Below are experts of layer 2 (counted from 0) of a mixture-of-experts language model. Rows are named gate (a neuron's input weights, with its number), up (a neuron's input weights, with its number), down (a neuron's output weights, with its number) and show model dimensions 448-511. Each number is 128 + 32 x the weight over its row's rms, rounded and kept within 0 to 255. Numbers have three digits each.
Before each expert's rows: "mostly gets" lists some tokens that are sent to it at least half of the time; "raises" lists some tokens whose logits its average output raises strongly, later layers aside. This comes from a sample of Wikipedia text that the model never trained on.

# expert 29
mostly gets: "\n", "19", "20", "==", "18", ")\n"
raises: " other", " others", " certain"
gate0:160183162154090052124131117147174162115075115166142081130097094135185138186108100142116083058124141112106155137141146115143103122110169099081133094127127092091174107080140166098142188131183105
up0:153098138086157111156132113101167128117054143116133159158095112146148134141106102051142116083137131066076121176134101138164094133111104109120170090192098198135117183182154128089160142135134138
down0:136101125156122069156122149073129141168127087136153115113156096145100165102170187106119102153184146177233131086149119150097147118152124143139107158070122097149124111148106093146136150145120126
gate1:073146147097113127147186091116127105085143091082162184174130120147066132174116116109103164163174161077041096095147110145132186090173131155147107113127077123143140089112138159173148098096114118
up1:137144121095148132111155140091124139187186165096125125117052125082147165123096119144109146123156104201164113087102130150085158126122156115120192174146142148140098163092151135151156098108135154
down1:133118156108103118097097126192154084122108121175115166099201148134119133109131131140093105130142147089067143211083131097144081151168096097171115091163111087135094189135160124099137155180093060
gate2:102163102115172149151142096154102181119084072088074071167155071095170113159114105174112082167123102151058125133147126096124096171097119167163118104109107113190145120106154119164194110120109086
up2:146152149128105151079133129141104134159116127098083119104170139081092159124090114174070151119046186111119061102093138092172204116115142065078195104144049207110074165141133133130059158078146079
down2:000161146146160051130143082127116069083051070083125168179101121084087152174124153168170099093136077178073142093129091096125085116155120106143102142168087147142147097125113149113113134111138136
gate3:104113195079147088110134108173127106178124136139149124168170117066127127148159119132129133082155082182134116111148105136134120148127156112126153149141113134126168127148172096134161118167197174
up3:124145136114187098093106138150049129212102110105151126107185109139116142105189161128101113134100131160118111111121067081111108170153170157123093097151109138116149116151141193160143119123126202
down3:072102177099094083149083139177125118123087083104112177219170083072112078136102145160082155105174093125100164126138128116109127166101117085177158193157108114115146115141141113123112118106165115

# expert 38
mostly gets: "ing", "ed", " After", " if", "able", " died"
raises: " the", " in", ",", " it", " and", " to"
gate0:131137120093151182136164127115092159111150096188146146122080131103138141117103147164115092111135152143115074161079066137175145139206134146078127114151084092156103128117090146178110183186106132
up0:134137159123142116118121148198170169162069093121161100162131142148101077095116144116161156161166143127076171137153081074174141152050104113085150117140128098113208070115140114139098135123110101
down0:140142106190125137177115136063153094089163155113108128137102116160157095156083128138153123162110156147128125153134143156126131077133133163107119160191088097129118190144106145144185097097117139
gate1:137171160106109122149083140120137163145168156165160131133074086123123136139201099117139156127189071155145160157097116151046125126101131098086124101132130138139089180119068167207132070089200174
up1:122136112135103099154124092141177144111101133179165147188109084088137149179146115120128104125066077122065083151125092094164122160179110116107091153119154127077140087070139128119142125123098194
down1:087132139124120066094173143165101142139082178106150143082045161105175162125109133145123149155182146141128175072190089122095056113142125123125139105119156110140096141107138079183107145134211134
gate2:146152137077157144157101150215106094120149115166076087161190142106074155128188146150133091111089173171171089210095127124135158224145102117130161140067114137119097136127129062095136162186124140
up2:126176111130207141067168129104147131083124145147164152129133116142081150142099145145145186122123104130158110084147085163102085080092101119132142165145160153183102129117068131185141134139089085
down2:131186117144153100138107135203114130129107136087113171186162142107125108118142099117079110111139087064130168173116114161116193190201147175082078104098122108115160131130108150118147124075126107
gate3:114099120118186097142143154149148198102117140108153074110117044103156161181121166141118093118110160100147133148169100096172132124113155105144192157112124156139145108059141116141160126088128159
up3:121152084106115088128125169174119122103133170090160155169072119103094144143155130127113105084120171151111150115189124128036121163080140136111112126095090126150132067089114120157078150117167125
down3:103104137129167139104097146121113071092115138169113146118116149131151131049129118109169151149137129144124106143126157152128121110134139070114096086094083137123063137106086125101123049182107107

# expert 12
mostly gets: "ism", " States", " York", " Carolina", " Germany", " Japan"
raises: ",", " (", "'s", " and", ";", " |"
gate0:066160115150135049186138145108141130131108151163082081111169145119183078092082105111164121116173098096138163100112123133087167075178147049077143112111109164105107131131149168120102120118096124
up0:191185172157097117088150105163088134181119108118164163172140181112152122114081149134099167183029116108152051133130092155108111182165080199217075079133086137144127100110119132151168122177116150
down0:168102114089128111099154116102128146029110106128129095077076133160111199124143142176160110110102161109139133122137207120124144133135193102154125128153155132130184112147144175100124153142115135
gate1:148137140170143117115103155161075136146169136155125197162114110138078129115144126143140093157153124140129125116106111119076180134162161105168041137067152106159131206105149130167121087103142141
up1:086086120131162083105128147106091091140141072092121073098124201118168144172110138159151168076078079080090111152173103174146132136068099208120119148123122113108123101132156147118150120089134114
down1:107190141087094161151111160121059132126132137134195130084199134099120169143110128110139110117187183112115181144110176181135099062099175110119158086097127078083136153064096103119084170135097094
gate2:125110127121149127070098155113143115103123092152075154091119052055148105168165098145102092112133100107112089126179096136108122102077121116143110138108152146125145070156141146185205142187118197
up2:150190116153156115111142144117114091115150103199126158160101139114133096101089130108150101115140123144040125130128130093157169064120091110119116132099103137095165123208101122122117112109105116
down2:122105120170150108160143191122145122103147161094162115094108135148084152119153178117168119148162107100172123140163188145115183140156135094109118168169148138097117123163114173153137144096118098
gate3:151159127105168124145157179095086142108095113176129131106075147092189193054158099147144082082134100121129116165083173119121123107141089137170147173184136175143125137130178137146116199072183146
up3:131070099090121132190127150103104182112134152084149106130175102132130102179141204151146126153107142130179186123111130117129099151128148103066069122098136139134128155104099126160101113097143147
down3:144156100159165108117169077121101144134160057148144167078181084130166090043187095136178123135148194126110158112185118156160124156129129125168106186157184140112083071130119125100116105142110119

# expert 0
mostly gets: " |\n", "==\n", " ==\n", "==\n\n", " |\n\n", " ==\n\n"
raises: "|", "\n", ",\n", " related", ".\n"
gate0:188180091138152195120109147121177160150134113137168067129087103144153120148199117161157157165170114153091150102085079155136147146105104189104108075126094112104154113152165112132130094160172115
up0:080131164141114114100110067131109099076155060138088136121119137110099094163129112117144147116173095121068123107126168137129129151127140101154128093164146188143071157140079105152103141118150131
down0:102143186124118166153121134099099178145127151111098109148136072071090051139145125145113144125155158132197094139083123146130138080113181120164106061127073101143101146075127116151130150102135144
gate1:126108096150136126147101082191122142100094171149108114180132152118179105088146101125108165114097136127118052108132087122093113099141132173096145123111166179064142155115125168170102058188180131
up1:135088157097104154162131136117175125138082142154143111131153127130128181070103088159134159190142137134144082092115104151084124121143109136119141112159155181128214144082135139092099096143184129
down1:126173137128148100198144096206101099122116149077118067127105114110159080133150102093131114098135100091134150181105074137185105082139171161119115097175173104103158109102100105116111142118124095
gate2:135118097129159167161153125148123143218112057140079134108124224102158144148089103083120136144145106188114095131126148147148111115157146062120145070150115183106094122106099088131164164121156141
up2:127115154137113103153118163143172080107136131154076152085152180125131114107101117168114117128152136175156077107082175154118124082203160085160136108186123115131065105104145145121061147166170131
down2:123085073145136130189077155119098126198117105153145140131074119142192104086127132118112098109096155137116119116171174189118094129120174110124143169169084120125140103106095068065116148167166144
gate3:135108076123098053138106127186162153133133129125125142138099146143138129077171119141143132180168176115120153113111170173098118107138129114141134132122097089114152089138085059063099133131110132
up3:079146048112170056116132153138124112182108143124163090108070129159222146122137080119124157116112096130084093104089148121121115143137100143118143141105144121117146122103181075102108190090162107
down3:117112049106133151135118143162140118083139136089160110125218115086082143128147094123198111162129155115156117211162126107162120168162117096185119129159136083107080142095117113133133121120161145

# expert 5
mostly gets: "ie", "ley", "ina", "ville", "ien", "ell"
raises: "'s", ",", " and", "-F", "-C", " ("
gate0:135149140116079087180149171168123130041157145128134070163135151156092136171093099089143092142139179106134156138115125166138152172125117148140167113103079149154087141184143099112211158168172076
up0:092159076099121165118128122106101101178161117107119129134120128106111075143095114093110160089142120104077106131114127177130102102105183112128130123094122142110100150159141140129178112075132053
down0:143108087091171160132119111203140105106167117175104179146107214174131111097106118147101134133159100117075147126111150104184137106167119147092159138127098129090144123108106122106101115160157161
gate1:134181145138175039122116160115143173108113164138092111131101160075108132151148088089129132144130116126124143174104118079157095146155134124085123159123118160187061130130141133123097198090117135
up1:121110133138148089087135191120077132159129086082096124153141129119153053089128103134136126140134106118125131138137125079153153096069086146151113133134105140122086177138112136141159182088131130
down1:071152197087114113146094137143114157079088119112090104189107129153146106142130151161060175157069124129144167114164114150102148108195154140116080115125140087157036087156171097125126151132127136
gate2:121183069109159128160093146057140040187141098121170078111086093133117146114189134168110112144193173161088163142129175142149129159125096090171139131093108124148085143129153138095111074090124152
up2:144124119086157095109124096140124158151080113105113124105095124115084091123155082102191147109084139100124165157110142087103112127104130130060086141128105127137125131153199086161182198189112084
down2:121085132168140133156109186126132041124153161148154087141104113174162134151093164208096094105186166161112087102135144137162111089098120126177114089198153133099152100090162186079105054087097133
gate3:130129095140158153149076212094100085103091205111110092181134103107126144163100155096108091137160160090123135139151094095077097123089162111234172135110165196110128161181124146151169128163113101
up3:118156098133166131158183121164140159115138094169145141086202136093166174105106167130140130166136135150210085141091120082167189123089088177106148069160123048144194128088155130101118161127112116
down3:143106123154135127138110135062111135123135191091091095155112146158161114139166116053087128149152122074126143149185080104083072151080156074222086117096146168158101168170106089117115099158191135

# expert 14
mostly gets: " up", " played", " won", " out", " received", " served"
raises: " in", " to", " on", ",", " with", " from"
gate0:133101098123177154102086139203118082118112116145118088119150088122103119131126066106125097149128153155113139160112108120088103208126134159134131132154159142174157074108151108181143136076178115
up0:111139116131095122146180107083105212064122133173188146117087157126118153142117120176111164124162111123160150067057139111145122170120109122131121075077127124093152160122164116095082184122125078
down0:148124074103086197111164221133154117173101145060114141100148140084133102131121159040133154081126181102082187132132127115062124151142098150107135120141107083108134181111087108140137162113149157
gate1:107153132186202174187101165117104092165129042196108207133120124098088125181169099099112082095130119067147138116146091119111126179135132118141088093132118102167067178122125108116097149139111151
up1:086110184106148193160103170166156079093169139122135156129129118070074135067079093126121115111123147067104144159087140122139131128113121060121147124111129131170084155125094090122059158115081153
down1:155151200124106118103148101168066124180117142092148208170134154094094142133168116085122155153120110086148142142167156153104127187132139195116146100129108114141121121077183102113129095190102124
gate2:156118097168141135108077150143089156072136113210054153149122185117162145154175135139137174082178177134090172185130093135021149117150156148082068110086127191085178107155120142122192175150098154
up2:075114135151147122135167153104160114160093165089185084144101072142123096111087192111155089126107164046102131134102138176128160110103060143094150140116129136135098128103131122178109080119108183
down2:126185107094147134088103123158120117097157087141165163124128084157069128141157060134141168123119176169101150136177098110113083169070160076185161101180055183130164128117138175153113067130134125
gate3:171163104142185084109099125144139137204092136093127211060143122114146106141146119168058157092156113165160103124128125126140152079129135136110148102144084122151136132166116123106137109083147128
up3:144116186092089156075170082081179178138128062140080143131129148101083045126129228084115120123145172126103152115133138115110140090098129163112118064130132146131153117099109105144108103172098154
down3:124109113174073092153195086031106134063114133150085151157171123116112125200126139121111120147154124108141146108127121134098151094113123133079064145086156114129113113127201078102144138131139190

# expert 2
mostly gets: " University", " County", " Park", " States", " Street", " Center"
raises: ",", " of", " in", " (", " and", "."
gate0:099129087190104155197123091130115102122129152131129127151130165108111129137164075139158138106179126111092180156162084089165126137121115191101134095118156160139111134148121094153133085185131150
up0:132104111076166145099203129109115078088152143142116101244115107165123092153184153142249079084123117122118113085144111088178125158162131096115138152086147183127125188134107131122088135143083154
down0:123087102113079137100111089074093148133171073158187120141078117102113158080193122085125124091186090138143177083122134076158116194107119088125120147147086144156086083104163197125119144110048093
gate1:140183167132126172106165095119113187155116167127142116244058148164149129190134140122122120120079130144097126162077090107137147159144122162094212105091175058169150107105110145131113113153087167
up1:147125093131112151255136054091118117089132122171142120168097115118122128177107125086045178179078096137089099116129072174131084120088135108138128157133107108133102130142183133101090072110093081
down1:174179153091123100091137140128148105084178103085121084126133132111160134138107098085164137214142077092132154133132080101173087119147130121112089150154166156056123105129177131144143133145101170
gate2:079106157120138086089123132119144122136130078138147069131162124084194157147129133160142122138123114156212133188108112151139162126128149154151190157129090166108093110166156071131127139134131096
up2:113163112101134100101175091137119143116146063146110128112112118104160190120148113202198123132187126086164153096121149113148080130130149146164129158087083119113180114110098111075118132096102115
down2:145088138150085153113139152152137114136108165112128130193175104134112116081167109130104108127097162120112133186125109149155135216151115141094131093103117185149163205164153189124173090086088139
gate3:066144105125123171111129130087115169129149142194189167129137134173148112134143177139170086123090112164168096103156105081125123075164106134137173125094175172123160127170147115104090107136101182
up3:102177120185137188185180096156149130115082099118152127166078167142128130116094139131138161117131177093082104146115143115221138101103187107147122126171152147131117150143118042122113098195136187
down3:186126123142199107108175127080126133090075126105111102122124124111147142086096105115123119109097196125101085051126139155086115113072119088155093155175164114130126125096185163086172109130135086

# expert 27
mostly gets: " was", " that", " he", " be", " were", " He"
raises: " also", " added", " moved", " received", " carried", " can"
gate0:150102141158137134179120124161161131065143144112184142100163168147093159161120144099130173075133107114181151177134167089111183121112125117134146161129095121127121130164119121110125162147138143
up0:160141105137132071125062140148140097162094133126162148094102132146122204118152179142107133184098099103124134153139142146107116132159134124121197107136142170131172105133116129107122124101129125
down0:174109092140120173145135101124092108078134097125105167161155119114106092096137171143133103155132152133157139110113050130178108153159182159099101089160119144164151117115146167107127151094132061
gate1:139146114113099128129123135128151088113112103082116091160117127105149181086141107108154112138142121116136133112140189110094086129146095098155106083086133103109157090051142135153113093121089078
up1:092114113120114133147189157132209125141147110175138114099084094139093105201121092149188122138113125175174165104133149141125093108165123193098113106065062147168105111084156056068131127117121115
down1:153129151202074125134118079087181145129118170152179133145127154165159113056055100158110118206151114128035101066158109136152150104078176136150189092147098138144155128183104137120110158153149128
gate2:125100112157143117198120162123135200134125121090152131093049113114152202107140138130104171131087076121192161116082123154152119136135128154129133082086178137155153128139091120117055118127097142
up2:183175116091107150105150133183118108137120180157171121126186156115143096126111130184142092153125096163128138128135170151086110098142125137151148138060064111177075106105146138122117185147119102
down2:157146144164093132121096126169142090160110184059102173084138086106138140139181117129125105126097190118148098142102116082116156144114114113108158154165124113163112115158109067143125152138134103
gate3:155175112171141144195108138164065186087079116073117155101185124143161120126055150173117170149129118124113097091109161106113123199174108156103169154111091087120119116159136108147151111134119129
up3:098098147164162094185085108109145112137133119170099145113099120139084115116141159130127145103117114133130094213131081146117126105079121106132127111085117134141133078108164101170112117097104110
down3:161144141092101132085112185140111081080162123108156056141155052150136122079090118147160156143134077125115158026090218153150126172192150207091141107181118083117119136126127125112124109147131149

# expert 44
mostly gets: " in", " on", " by", " at", " from", " In"
raises: " terms", " addition", " order", "ject", " charge", " our"
gate0:103183123133132127119200153149128190117089171092128102159137122067159112119171100140131180150133064108185101096156139149100125064082119142136093105079139140082148111106099185108100142135145137
up0:090127102158159149130113131135052154153130164150131157185125088173146186155112117183154125140144196121130129180120167128159147163122122123107128094177095185144097128098107106147139143199135176
down0:066144067155183132129164150087157106128115176190121172145174121090056145143138123165131147102091101138108176149060155091108169165134142126113078158099184179152169059132093140080083173143125152
gate1:129122096118123169085174149106150158133102130135108135177062134075188158142166087102077106117137158154159188139168117168139131043143147158070168081172152144176117128112130127160184082170108162
up1:100146105097105150111157114125153152127119107112120144075098183154123074073102116099160196110141089059147149122115103142050103152107110152129069171132120084103121193201158123128059074153161110
down1:159123123082119095118098134146148089127111107076143169151134099112229128157154093142081099107149051193102104121142158114114100167107168122147195136166132160088119073136156138131130148109119183
gate2:139177125151140175153094090147161175083163168136151164214084126129120122107135127113159116105064142098147168106133087105163122065129096134141182125119101174153123183100137132152159167152113114
up2:143162148086127116097160138107127130156157057186137134118126183113070075130177128167096091142183128205110090087111141082133170163132131138064077122141093122099102136157102205103069145135105103
down2:119113138143179150155161093141150105088169090174132177150215107109168159139093180169148105133139120094168092093117101133184126096118151130133152188123152151111138101093159126122180167170106197
gate3:083112081097126186154107158115109197119134069147112186128133157112078123112049029059223124154139138113153106075172115090165157048146137175128135102130096131153136121139137110141171132104091101
up3:123063138105133127151118073131180119134155109170141091095151080128154137127211163110158173109183106146114192144123149177103150161152091114128132151151142146116155141170165137077099138084114137
down3:162088134048162183095165173112122164115194095112094167150163163188085112129133082131143141161179143161186043127141143118159167163115087098087130144156093135116127126173132139109128077138127102

# expert 21
mostly gets: " (", ".\n\n", " \"", "\n\n", "==\n", " =\n\n"
raises: "M", "19", "20", "U", "F", "US"
gate0:133135088170122181115105072089115116081081088114167136138155201127119160142088142137151136113164060162175180090153121138081185149148099101145142133205134085172121106088137115120158136081189132
up0:167190067191096135052071102098131143125145133079123138132136154110146094125096120160138131144115107135110104098136166098155182060121094096115133148137126172156132086062107206126138122159140135
down0:121102103097199095190162170112178160097155116203084128149139079114105137109118133090153107147059096070132100172161164127105171140096179161121083100105122132144128056166124091108142081138097122
gate1:145127158139143142106165115151120098118140143116104117142075153157223173118137105124107145113153167157151120136118165136141074152119139134126126170141104094090133173155124163153147093178148132
up1:136154142135177168098156115112124093122061149170145150085101099147173114074127150150102108125080180145132164143145049099101102173140090115112126166068154096116130193083118102114141130130108152
down1:132092133111110063182133109106151143068116116111080131148154136096070110151091137103136096105113114116151134103124126091166129160137094148173149137189113165165097142154156099118080191181122124
gate2:082131101143136142096130142094096159077110115146107121151098057110133197096153125138114096130119109074135111114121111130115141094084070174154108136122171133077147058150186144168147156141114133
up2:125113125169157132151099146104136081098114087090143156109119153097112169103057151167122161051172108147122141167068099116117144117071164109123157095106117090163127161167170137146140142135111092
down2:099120096142149161113187123148099080175098159093142069099099132095166092157106164127138050093093085110157150084111153139159092148123157161137138114156157169128147150142167122180127077115083120
gate3:159129143100110126115135085118168114116122150149172097181164132143150177108165095182177136129183111071107137114112157125203067151107118159152083109131138112091060076081133086053127169147134125
up3:130162117127127156146186153138139156102147109174088121112134084136123125076134144141029133138139190183150128110078183127133120181170146141121134122109126156067168183123106139176133162098127130
down3:092107080086117129050101123126107128108191185098171157111128134198141141131130171076117171128086126111145113198202147118202140129103101131149068069136097169133173111149151154099101102127112127

# expert 17
mostly gets: " and", ")", " with", " is", "\"", " or"
raises: " others", " thus", " subsequently"
gate0:107178116185170122146176069158142134150131131109096108075097141152173121156135156176209138149111151113149118133139161122151112166139135172180142157150044198144091143101119068107088124139129157
up0:153145159134133070095118097126133210117155138117108139068094080112229123110111162146103109107118109139129137125162126182112134150113141124208128126142096060105066103123121125157131124116170074
down0:112127165060158095156115126148058089170122132154101116136114153092144147137175165103131103137163116130156099143070117154123097140078133117091186116191151129139162148171116146118166135104093134
gate1:146105119113134120139085189116056112160136138140083120144130113108151182112098108091126114125156166143163142114170141149133115115170092080131153113131138132093164140117079118096090137128179120
up1:149148090176144127051118071133146175120166094147125077152109152138053205123083160148105076100085184136126091192102085059105125156122125093211117162111108152099185083153102168107111126128073151
down1:158143146089084164196153109145088171125080138105125158056179162146116096134172097102138135134173187123103129122132139184129131148161154130061122119136128097096091151062133082151192118108147086
gate2:060148138142148143096128089139059151152145119177163084126109145139129168139113091112069082091137125204107135116070116139130127141171136062194143139180175123093194131117191138119141126108098139
up2:068125202111141143147159132131139174117049155101129145144108159135150162138090071085113161118187160089068130128139101098165124153112169149160185101130163194137152107177149131148135117134171164
down2:075152148120144106142072132132134135115137100108110200139186096089150080192151172143117150130111107129137092134150086174139088125074163126098101153112135148166136126102137143128139176106126109
gate3:109052136080109166155126075131119162090183121135137116112166179101125125149093152110154100165096181127108120153129122081141170122156150100153172076117183115134166146157115110086103119152166205
up3:132043154139132170134127126108111153161110138126051158118171175065175119122096141140135120124078131145106086170150122105098179109100094063108144162096134097116143133161101117078160130082141165
down3:167133113134145161114166093166140127127129184118166152176149147080130157102149148127155122131104152136114170120119140082139071170127146142116097120130146088112153167151074161119154124047062183

# expert 9
mostly gets: " known", " released", " used", " held", " called", " use"
raises: " in", ",", " on", ".", " and", " to"
gate0:153195107087113158090159203150124102131133176109115072191173099122129095118107090118132147143117113120154117132129159145165123130165112147101093131172115126094107197161103134193182179128138117
up0:139132139190083109121136133110164159139151092128174138143157172131144142103072073153168096122127114149148166110144126195132146165154161123075099132141131194136090155123048167148094102097115124
down0:132112107086156104077159029057097111135139134117130123093081123136114120165152106085081122096127095149130094108118134116163077133133105087145112087084129074162124111147147117151106208190108158
gate1:075145129126160107184166152146114109152106121156139147147121125109115134103143134170139075151141130172174092149138162058085201214070132085143151120087175065163171152102171183080148087162141144
up1:107110188115122158085098151084096133086114082112126122149135166115051176087104105139095119157136181135110145118186210140128124081130104167115084183126085133064097106105172105114125186126171131
down1:174163173094158123069128083183138030127124141137133103146095156109141051131127101117172116102118037116118123087122141191112132121123118161138145081193145080104141142147175124127127119071153156
gate2:071192151118155129084108163160157090107084126076155100125143121155104133174138161143131087101173112191152131093116148143155184072171123142123087155101122139106129206118138062128154150129105116
up2:104121145148179179132070090080132109177166171126113096132170079136094082131135141139117161132175094142161248117057111135114113098184102131098156165101095154160161126133179101107151112128128062
down2:110120137099076070113227152106110153129125102137143126137169191155148139154168161114142115149132135081115098115100093134135056139124168088175117153181165102106143078128113159120133102085059182
gate3:117123130101103200085121175138163177162185136075162164126163109133125165136154108128095126142158070092147106130132122148083162098154144178189091126176122114123084130121178088148157099047134120
up3:155152092149068126120137101112164133099094109094118122109209143115200192139077120124144141164125131147115205124122094125136123072084147186070152157088115158121107147099144099104134141142098082
down3:094142059119138130164148159154082174143147142134179153122109105090097151093162131130111114161121152119107104128157152136136140108095156117113101134167151112133142123096155122096104148139094120

# expert 22
mostly gets: " h", " fl", " Gr", " bl", " Clade", " Fl"
raises: "ens", "ud", "ut"
gate0:111147169194103142136132143107111131056103190075100120136125122125187091143078138117080097145115146127112097098167128087169127111145105096185106196119113106170138151117106101052101138186095220
up0:187149093168121067137129101135143081156077152148136142119106125148111180135093129136103152161133162160134066154129184141105126089171140113134101156179143127071111093061106107128110179106126072
down0:112174093140095161149129097131109160168106118138131117174123136151137102191189140128125145092189152120138108100147161153064174113136127117078155069159086092167101156130136158147084104101109161
gate1:108110158124134067130185141123130098092153140166138138159184177075167120163141109158092131100146155155114107083153106092182142069144127157109113121155118069115156077144100091120098101151065085
up1:081087220114098114167120162128143180160134120189097173099109102130170124109089091133121081127183147135118110138136131144191156155088117116147171193128124068151071140141136109119154182066080136
down1:106135106080110177134126098176072141118117114061073144169063107145179115126116072128069082118186105113137110148098107101143141130165099142074181170125120099133111097149094121166155147134109100
gate2:146099121175096091115100172108087195111096162089094126133184095195081138108133065166111120158168164178166107067067140118136158140104142146063185151127160156105160124101135091172164171120115119
up2:123136143081181129122139125152159172104074146125131142166113109102159100083159162133203119157096135095165116109056188150091097113180141150202158098125094138139135188168105136147149178212191152
down2:168138130127131140096148090166159105190121177138104208102076150155106145110136132145053138103122143136135086146148163130127195088088115125115116124130136132164083117110132118147084149128139138
gate3:122119154148077140153077127158089113102155149061140096109192145122107161158118114130125171091143076136161153127159073109102139128185089112159124114111147118086100116167203117126190190107099160
up3:184106155085158185179106117099145185151137129170088137149115142109153175066129146064072128098132159118167178167160105155175098120146096115161149168155178122160091106154107160067125113145145163
down3:162158093140188095066139152112171200109210187096097168153196171125189142142127114086179153100112145140129146114130105119180108131166133255090128157146138141094182111099104139138148144146084102

# expert 24
mostly gets: " was", " as", " were", " are", " be", " been"
raises: " well", " shown", " able", " written"
gate0:088173168223162129095094139114097083087116121148165140134115151125151151193069109204157115087146122095125123161140105172161136064167082158106160068065125122090142152074113148107120146099111133
up0:180130064068119123192090088119130135122167144192075079100108140153104090016135161080146109100112133119184153121126109122106132067156138133156128131128080222183124103079191153184145133151125111
down0:094169101128160131090128167109146113140110138156138145144119113182107106107096081098077104161158142162119108128136114055139160110154066111145080067082187162114133151109108134124137081091125182
gate1:189075156154098165078048123226140108135129106097156064111184112106148103150125146078071094182099117171106064058152170167058153096109082111093146132120076123108142117152154123155141153081108100
up1:135104126134133129070127115091103119168119139099125064135147148137063131149106140214165107116165122122100130128165122168119125105143176133096098135121127098114156093167131144158137160117138147
down1:149089165117105145164161136145185141102171168129128128113091081096139116090138129166125157124139136168136150126081118110128130091108125092150159215086139156119150151131167158122116142121121217
gate2:178124135129143150153101155110103119034127116126107143207138113140138157131144184152121183175132136043133082106097112112117117087170091184082193170123074106131067118109143066123108123128126124
up2:069118184100103137069136093124174144189167136125189139153087099145105108075184069149100118093171129189092122131142145137162179034119150123099126169135108170143152131176113163138183139109120110
down2:135125101077133104121086082158152144092092137158120084129128207156073162169150096165083118094120131131147121120095149095121105113096099087171115116149118101146127105146099146138108142114156190
gate3:101147089120149137062113197093092132229138106148150125111130121162137146170151224175139177139123090150135146070109094078167132117127091154160121087126136092143154153086111142110072126084129134
up3:126201155124126128166196081136119168058084128076125141145133074153125137134098159066105148149098207121079134134101091159138161145140131145116110158176108087155137161134174132102145116141126109
down3:083120171128123123109105077115126126129137112108092144150146149109140126123115119151151142107111088094185096083149174120160068119149138153146121109165136165133122101149143094138087099122138043